python train.py --num_key_value_heads=2 --norm_place="pre" --schedule="wsd"
Below are experts of layer 7 (counted from 0) of a mixture-of-experts language model. Rows are named router (the router's row for the expert), up (a neuron's input weights, with its number), down (a neuron's output weights, with its number) and show model dimensions 0-159. Each number is 50 + 12 x the weight over its row's rms, rounded and kept within 0 to 99.
Before each expert's rows: "comes before" lists some tokens at least twice as common just after its tokens as in all text; "comes after" lists some tokens at least twice as common just before its tokens as in all text. This comes from a sample of Wikipedia text that the model never trained on. Tokens count by the router's weight.

# expert 74
comes before: "19", "18", "20", "08", ",", "17"
comes after: " ", " (", "–", " in", "19", "18"
router:36 57 47 55 47 40 46 57 46 68 49 28 70 45 61 51 46 59 29 25 33 31 42 60 43 43 38 20 55 54 49 71 49 47 53 55 68 59 34 60 41 58 41 47 32 67 64 43 52 55 63 62 61 46 34 63 72 62 38 63 72 57 40 58 26 58 67 43 32 36 71 51 65 53 54 45 66 68 50 63 39 41 39 32 60 40 50 53 50 40 30 46 68 47 50 42 52 48 40 47 59 44 34 56 53 31 49 62 47 46 35 33 33 41 49 49 62 44 52 74 53 41 68 62 52 50 37 48 25 74 47 35 57 63 57 73 42 47 52 42 44 44 51 57 58 43 24 33 55 48 42 57 33 53 72 41 42 40 64 55
up2:49 38 50 44 50 44 43 64 33 66 44 51 51 57 51 49 56 52 55 58 52 54 45 47 45 41 36 32 37 47 47 51 33 46 43 35 44 74 37 51 38 34 55 21 71 55 69 43 40 69 63 82 67 65 67 33 68 49 46 58 36 60 45 58 59 46 64 58 52 63 58 56 51 64 40 62 35 42 33 61 44 57 36 21 50 35 54 49 36 59 39 73 30 40 45 39 65 42 51 57 75 28 56 54 33 37 45 58 59 61 66 31 51 72 52 61 32 74 65 72 59 35 66 39 49 53 52 47 63 48 49 40 51 51 42 54 45 41 28 46 65 57 36 41 37 50 66 50 79 50 44 48 63 50 61 38 66 47 49 53
down2:42 61 47 62 43 74 41 49 72 55 42 55 48 67 50 67 58 42 65 37 32 36 47 68 59 46 49 74 48 43 55 51 46 11 53 45 42 41 48 52 45 57 62 69 45 50 52 40 45 34 50 59 44 82 54 58 57 50 38 51 62 76 54 49 66 39 62 48 44 43 47 37 59 54 26 45 61 48 27 54 33 39 56 52 51 53 55 46 40 71 65 62 57 46 53 59 49 55 70 25 35 46 68 64 34 44 41 61 60 65 36 45 76 59 36 45 40 40 38 57 59 39 41 39 42 31 42 46 72 33 47 61 64 41 23 34 46 54 42 64 45 55 42 35 33 32 47 35 55 58 73 49 51 48 54 63 41 65 63 53
up3:64 49 51 56 51 68 34 46 74 51 51 39 69 51 59 21 49 51 48 61 50 38 77 52 46 52 57 63 68 44 50 57 48 44 44 55 56 44 55 57 71 42 70 72 33 41 46 35 51 33 51 36 31 26 72 38 38 42 46 48 56 40 52 64 28 68 53 35 48 41 40 48 49 55 45 59 48 52 45 36 30 59 57 76 60 56 40 56 59 51 57 54 72 50 44 53 53 51 61 47 42 31 45 61 32 68 39 51 14 39 50 60 41 48 58 45 61 43 48 48 38 49 41 74 57 45 31 56 29 41 65 49 39 50 51 74 38 65 63 50 37 47 53 64 46 40 45 81 26 40 76 39 32 56 49 56 56 53 53 49
down3:65 43 52 62 40 49 57 63 51 59 72 65 38 47 51 53 29 41 54 64 62 32 65 30 53 53 48 32 53 69 54 50 41 60 61 34 23 54 38 46 45 52 63 45 54 53 22 81 12 67 52 67 60 43 55 57 38 67 54 55 53 46 40 52 56 48 56 53 59 50 43 57 61 58 30 45 40 57 40 41 56 52 45 64 59 54 64 24 51 50 46 31 53 39 37 47 44 01 54 44 49 49 55 40 47 41 70 48 53 47 61 70 45 75 53 54 52 62 47 35 62 58 39 60 54 52 57 31 51 39 51 73 62 62 57 60 39 56 66 42 51 56 60 57 46 41 51 25 49 44 44 50 42 44 68 56 40 29 56 67
up4:61 57 61 42 44 31 15 52 55 52 36 57 57 55 59 40 69 46 40 38 55 42 53 35 44 48 48 59 39 53 57 63 18 27 21 42 47 61 33 34 29 54 59 51 59 57 54 31 32 54 42 68 63 38 54 41 52 53 58 53 55 57 20 41 29 74 67 33 53 59 58 51 66 64 58 65 72 41 44 48 48 51 54 34 53 79 39 57 45 53 52 65 36 59 46 36 63 44 45 58 56 40 51 65 56 26 50 54 67 64 47 47 48 57 63 43 44 66 52 72 33 45 57 69 26 48 47 52 45 58 44 42 45 40 43 39 44 67 40 47 37 35 50 29 33 48 64 73 63 53 54 41 60 40 57 41 50 49 44 53
down4:27 63 33 48 67 35 56 47 40 59 51 54 40 63 75 60 54 40 47 66 60 54 46 57 45 46 48 58 51 59 51 49 57 50 36 40 55 64 46 45 43 39 48 42 55 37 44 42 50 38 34 60 64 71 28 30 59 42 62 39 70 59 59 68 57 64 66 53 59 73 50 25 60 61 44 35 46 61 63 55 32 59 52 68 42 46 47 52 69 47 52 50 00 64 51 43 55 37 59 54 40 71 53 42 56 49 55 69 57 31 52 32 67 55 40 60 34 39 19 39 48 41 51 25 66 61 64 32 70 40 60 49 62 49 53 36 50 61 54 45 48 62 49 36 31 50 33 43 52 49 59 51 46 61 40 50 43 67 57 36

# expert 81
comes before: " |", " |\n", "–", "0", "1", "2"
comes after: " |", " ", ";", " —;", " MPC", "–"
router:45 61 67 69 54 50 54 70 50 51 47 46 60 48 54 70 41 52 46 36 20 33 24 62 43 40 50 42 63 55 38 55 32 42 51 60 66 63 51 64 32 70 47 47 33 60 52 37 37 52 55 68 67 56 40 59 64 77 55 48 66 67 48 37 28 83 62 33 49 35 60 52 67 47 56 15 72 54 27 63 48 46 60 40 61 48 62 42 32 31 57 46 51 58 43 52 48 49 48 37 52 36 42 47 40 47 55 44 43 42 44 41 43 49 57 58 56 36 51 55 42 30 46 57 66 38 30 43 47 73 27 44 44 68 53 45 35 56 62 48 64 58 53 58 67 47 35 48 58 39 39 68 33 52 53 44 41 40 62 56
up0:51 41 58 50 40 58 29 43 40 62 47 46 61 44 32 59 68 51 38 58 52 33 79 48 32 45 47 40 51 48 36 43 39 65 45 78 62 51 43 47 62 59 60 67 37 60 51 46 50 51 50 43 42 31 71 48 56 43 45 57 55 65 48 65 55 44 42 40 44 40 48 51 41 62 50 56 56 72 58 69 23 31 43 51 37 50 42 55 63 64 38 64 72 46 80 46 42 32 40 64 56 44 54 55 41 56 52 50 30 37 37 54 37 52 54 43 36 38 47 48 89 67 50 54 44 62 72 25 55 57 57 39 51 60 51 64 65 47 54 44 37 43 42 60 47 69 44 64 31 36 79 58 76 42 66 38 41 39 43 36
down0:43 57 47 40 64 30 64 67 38 50 53 67 54 45 38 50 42 66 47 54 66 40 33 39 35 56 57 42 51 57 18 46 55 58 46 62 64 52 75 56 63 53 39 58 38 23 45 61 16 63 40 65 60 45 60 27 42 42 71 39 50 36 53 53 57 53 61 61 29 32 44 40 54 55 42 44 48 48 67 62 62 68 59 57 39 62 68 52 54 51 55 46 35 38 38 47 55 54 54 49 43 36 59 34 68 76 56 54 54 51 45 70 39 51 51 33 31 79 25 37 66 47 42 48 53 58 68 73 27 64 50 60 44 46 43 41 52 39 45 57 47 29 43 52 48 72 47 69 53 45 47 48 55 32 52 65 45 40 36 47
up1:38 57 36 54 32 51 45 39 47 59 68 39 65 48 61 51 51 44 34 42 38 53 44 52 47 38 39 49 44 76 41 57 54 54 62 54 63 50 42 43 29 56 38 36 44 59 51 53 56 53 45 71 67 42 22 66 55 40 46 75 49 64 36 35 39 38 61 52 40 50 77 59 55 59 50 49 30 75 68 64 34 35 45 53 57 38 64 43 58 62 23 53 48 62 56 41 29 45 61 50 70 49 28 31 40 37 52 58 38 47 39 41 36 56 66 59 51 54 59 81 40 47 58 61 46 41 45 37 46 28 49 54 43 54 60 83 43 60 33 39 42 39 77 65 51 52 47 41 54 44 46 76 48 64 55 39 45 57 49 70
down1:59 47 38 57 67 67 62 45 49 52 57 15 64 56 59 57 47 57 46 34 27 13 32 51 61 43 65 50 48 57 56 54 60 47 45 56 43 42 58 49 31 74 51 37 38 45 56 49 54 37 43 66 60 55 71 74 61 79 32 74 41 71 41 47 70 76 40 45 31 44 50 46 40 59 61 60 56 52 27 48 38 43 38 53 77 36 52 42 57 62 43 55 48 50 17 52 50 38 62 55 45 59 47 42 46 45 55 48 47 33 47 53 32 38 65 43 47 39 57 31 55 64 33 42 44 51 29 62 47 52 46 46 51 69 54 51 56 54 44 66 40 45 54 58 58 43 25 43 28 50 52 50 54 63 44 62 37 60 60 47
up2:60 73 51 42 46 48 55 70 55 50 45 50 47 54 60 38 68 63 30 37 43 50 34 76 57 49 40 31 44 57 70 51 49 26 33 35 58 42 39 35 37 45 50 37 66 50 47 60 52 44 42 61 55 47 43 49 60 70 54 60 61 50 63 67 47 53 29 43 55 60 68 44 67 52 46 40 99 37 51 64 53 51 62 46 42 72 34 50 60 51 34 39 46 51 60 43 40 62 49 49 43 34 52 20 51 66 60 39 46 45 44 49 44 40 40 46 62 33 49 52 40 52 42 33 69 34 63 66 44 54 52 38 59 48 33 43 58 29 61 49 62 70 34 47 61 53 52 54 47 62 55 60 39 67 48 42 52 46 82 52
down2:66 58 33 41 56 53 53 44 52 44 42 22 25 44 49 58 79 53 54 43 50 41 42 59 46 43 54 43 54 52 60 52 52 51 51 47 59 47 66 53 66 50 65 40 64 41 35 58 72 48 46 46 37 53 56 74 47 75 50 48 53 52 49 49 40 45 52 43 54 34 45 46 32 59 52 50 79 60 26 49 60 45 58 49 65 49 47 35 54 74 44 51 49 60 42 54 59 62 41 38 31 63 36 53 38 65 70 45 44 57 42 58 51 17 48 48 57 33 61 54 61 49 44 58 54 70 26 82 57 64 38 44 68 68 20 56 57 42 58 48 38 64 38 45 39 43 54 38 22 38 75 52 60 67 33 67 46 57 47 68

# expert 68
comes before: "==\n", " |", "==\n\n", " ==\n", " also", " Year"
comes after: "==", "|", "===", "===\n\n", " |\n", "==\n\n"
router:32 49 51 59 49 45 41 65 39 72 46 49 55 34 58 44 46 38 58 46 29 38 59 49 35 31 52 45 53 65 38 66 34 49 60 64 61 52 42 65 43 59 36 44 42 50 57 51 34 56 61 61 70 36 31 61 72 59 49 64 63 62 49 33 40 45 46 41 30 33 63 60 64 71 52 46 57 73 55 56 50 58 50 43 73 42 70 32 43 44 49 82 52 49 38 37 44 48 52 48 66 24 40 37 42 32 57 43 53 36 23 44 55 55 54 59 57 36 63 50 58 37 65 66 48 50 24 53 49 59 53 50 35 61 52 54 30 57 58 44 64 45 64 65 63 41 40 33 70 32 29 57 26 52 43 46 28 42 46 55
up0:42 50 47 51 67 65 97 66 56 42 56 50 67 38 43 95 59 56 59 54 39 29 30 51 56 44 59 56 35 36 34 52 24 52 56 62 55 45 43 51 47 61 40 51 36 52 32 64 31 59 51 44 50 44 43 46 69 29 45 64 41 58 55 44 43 53 43 51 55 72 54 51 46 50 75 49 43 72 40 38 54 55 61 46 58 71 59 32 38 31 55 52 43 52 72 47 58 57 55 49 51 49 36 27 52 72 35 34 44 37 31 67 44 29 59 61 51 29 48 58 48 67 70 42 42 32 43 37 49 40 50 43 44 50 56 41 47 51 43 52 53 57 60 52 42 36 51 58 46 46 59 58 55 39 68 54 29 53 45 57
down0:57 67 38 38 42 51 25 35 56 44 60 47 54 45 71 32 42 49 36 71 59 54 63 55 64 51 41 52 53 75 52 51 60 61 66 51 55 51 87 55 45 54 47 63 62 46 32 40 57 39 63 59 46 50 30 37 30 47 47 67 42 37 36 66 83 60 53 37 41 43 40 72 43 50 40 43 53 45 44 55 47 37 43 46 24 56 52 44 51 61 57 58 55 34 36 53 29 37 39 29 59 58 52 62 57 58 41 49 51 53 43 54 63 34 58 35 64 75 54 49 80 50 57 28 71 44 51 44 65 47 23 57 26 54 74 53 48 48 37 44 55 54 38 52 52 48 41 37 55 51 53 54 71 48 57 54 66 34 36 53
up1:53 67 48 43 53 71 42 39 55 61 50 43 62 28 34 40 66 58 53 64 47 54 51 63 51 45 51 54 42 58 25 44 47 44 51 52 71 59 56 31 29 55 57 53 38 59 55 41 49 49 42 45 54 59 22 45 41 56 61 39 45 38 54 50 65 45 31 29 35 67 68 64 23 53 47 46 30 44 47 48 47 53 42 39 86 41 65 56 62 58 41 64 43 54 40 51 36 46 50 47 58 78 77 54 37 49 63 45 37 49 35 61 48 59 43 49 45 53 45 35 52 55 60 55 55 64 60 48 64 35 63 37 70 30 40 61 46 35 57 50 70 69 51 55 67 21 27 45 67 58 14 52 52 51 52 60 37 60 46 59
down1:52 60 56 25 43 56 43 53 72 68 58 46 65 32 60 56 46 37 65 39 50 69 35 48 57 39 37 54 49 66 45 45 44 63 66 41 57 18 50 52 42 54 52 63 41 47 54 45 46 66 36 54 45 63 28 42 53 36 61 28 72 61 61 34 24 59 60 51 67 65 52 57 57 50 53 62 43 54 36 51 36 63 55 32 41 42 25 68 58 50 48 46 44 68 68 39 46 54 49 51 29 42 64 55 46 58 38 71 67 60 67 35 91 36 62 51 50 42 33 46 40 29 45 39 47 60 30 57 44 49 59 53 55 47 52 38 36 48 45 40 37 46 35 61 53 48 56 35 33 50 74 67 50 58 46 44 52 58 43 67
up2:68 53 45 26 56 49 65 28 85 38 43 53 57 81 49 52 50 55 39 51 43 63 59 37 54 49 34 67 77 41 54 56 57 46 28 57 46 73 49 36 62 66 54 83 49 49 49 49 49 23 42 41 47 35 48 42 47 42 66 59 59 57 65 34 60 54 44 42 57 42 59 36 62 59 43 57 56 57 48 58 68 42 39 50 64 54 48 62 41 34 59 57 47 49 17 49 42 50 59 32 65 53 59 38 47 57 38 32 36 50 64 44 61 44 51 43 39 39 51 44 38 41 27 32 54 57 32 52 48 29 46 44 60 43 59 43 40 60 60 58 42 45 57 51 48 59 37 41 47 62 70 57 18 62 45 58 80 48 60 46
down2:56 67 71 40 61 53 53 40 58 60 52 38 29 44 58 40 43 57 45 56 45 37 48 65 73 32 69 52 48 43 74 61 43 16 49 41 52 23 55 39 45 64 34 37 39 55 46 37 51 72 50 68 60 37 44 69 64 58 44 61 44 40 40 54 33 27 50 39 31 53 57 29 44 62 58 45 51 71 60 32 48 53 54 45 53 66 51 50 52 40 40 50 74 48 66 40 39 38 54 52 77 48 37 46 75 32 66 57 77 50 35 54 36 49 67 45 61 45 59 37 53 62 45 26 57 34 55 42 57 30 47 54 62 66 51 60 39 48 37 32 39 63 45 65 62 47 43 38 55 56 72 53 44 51 55 53 42 44 55 59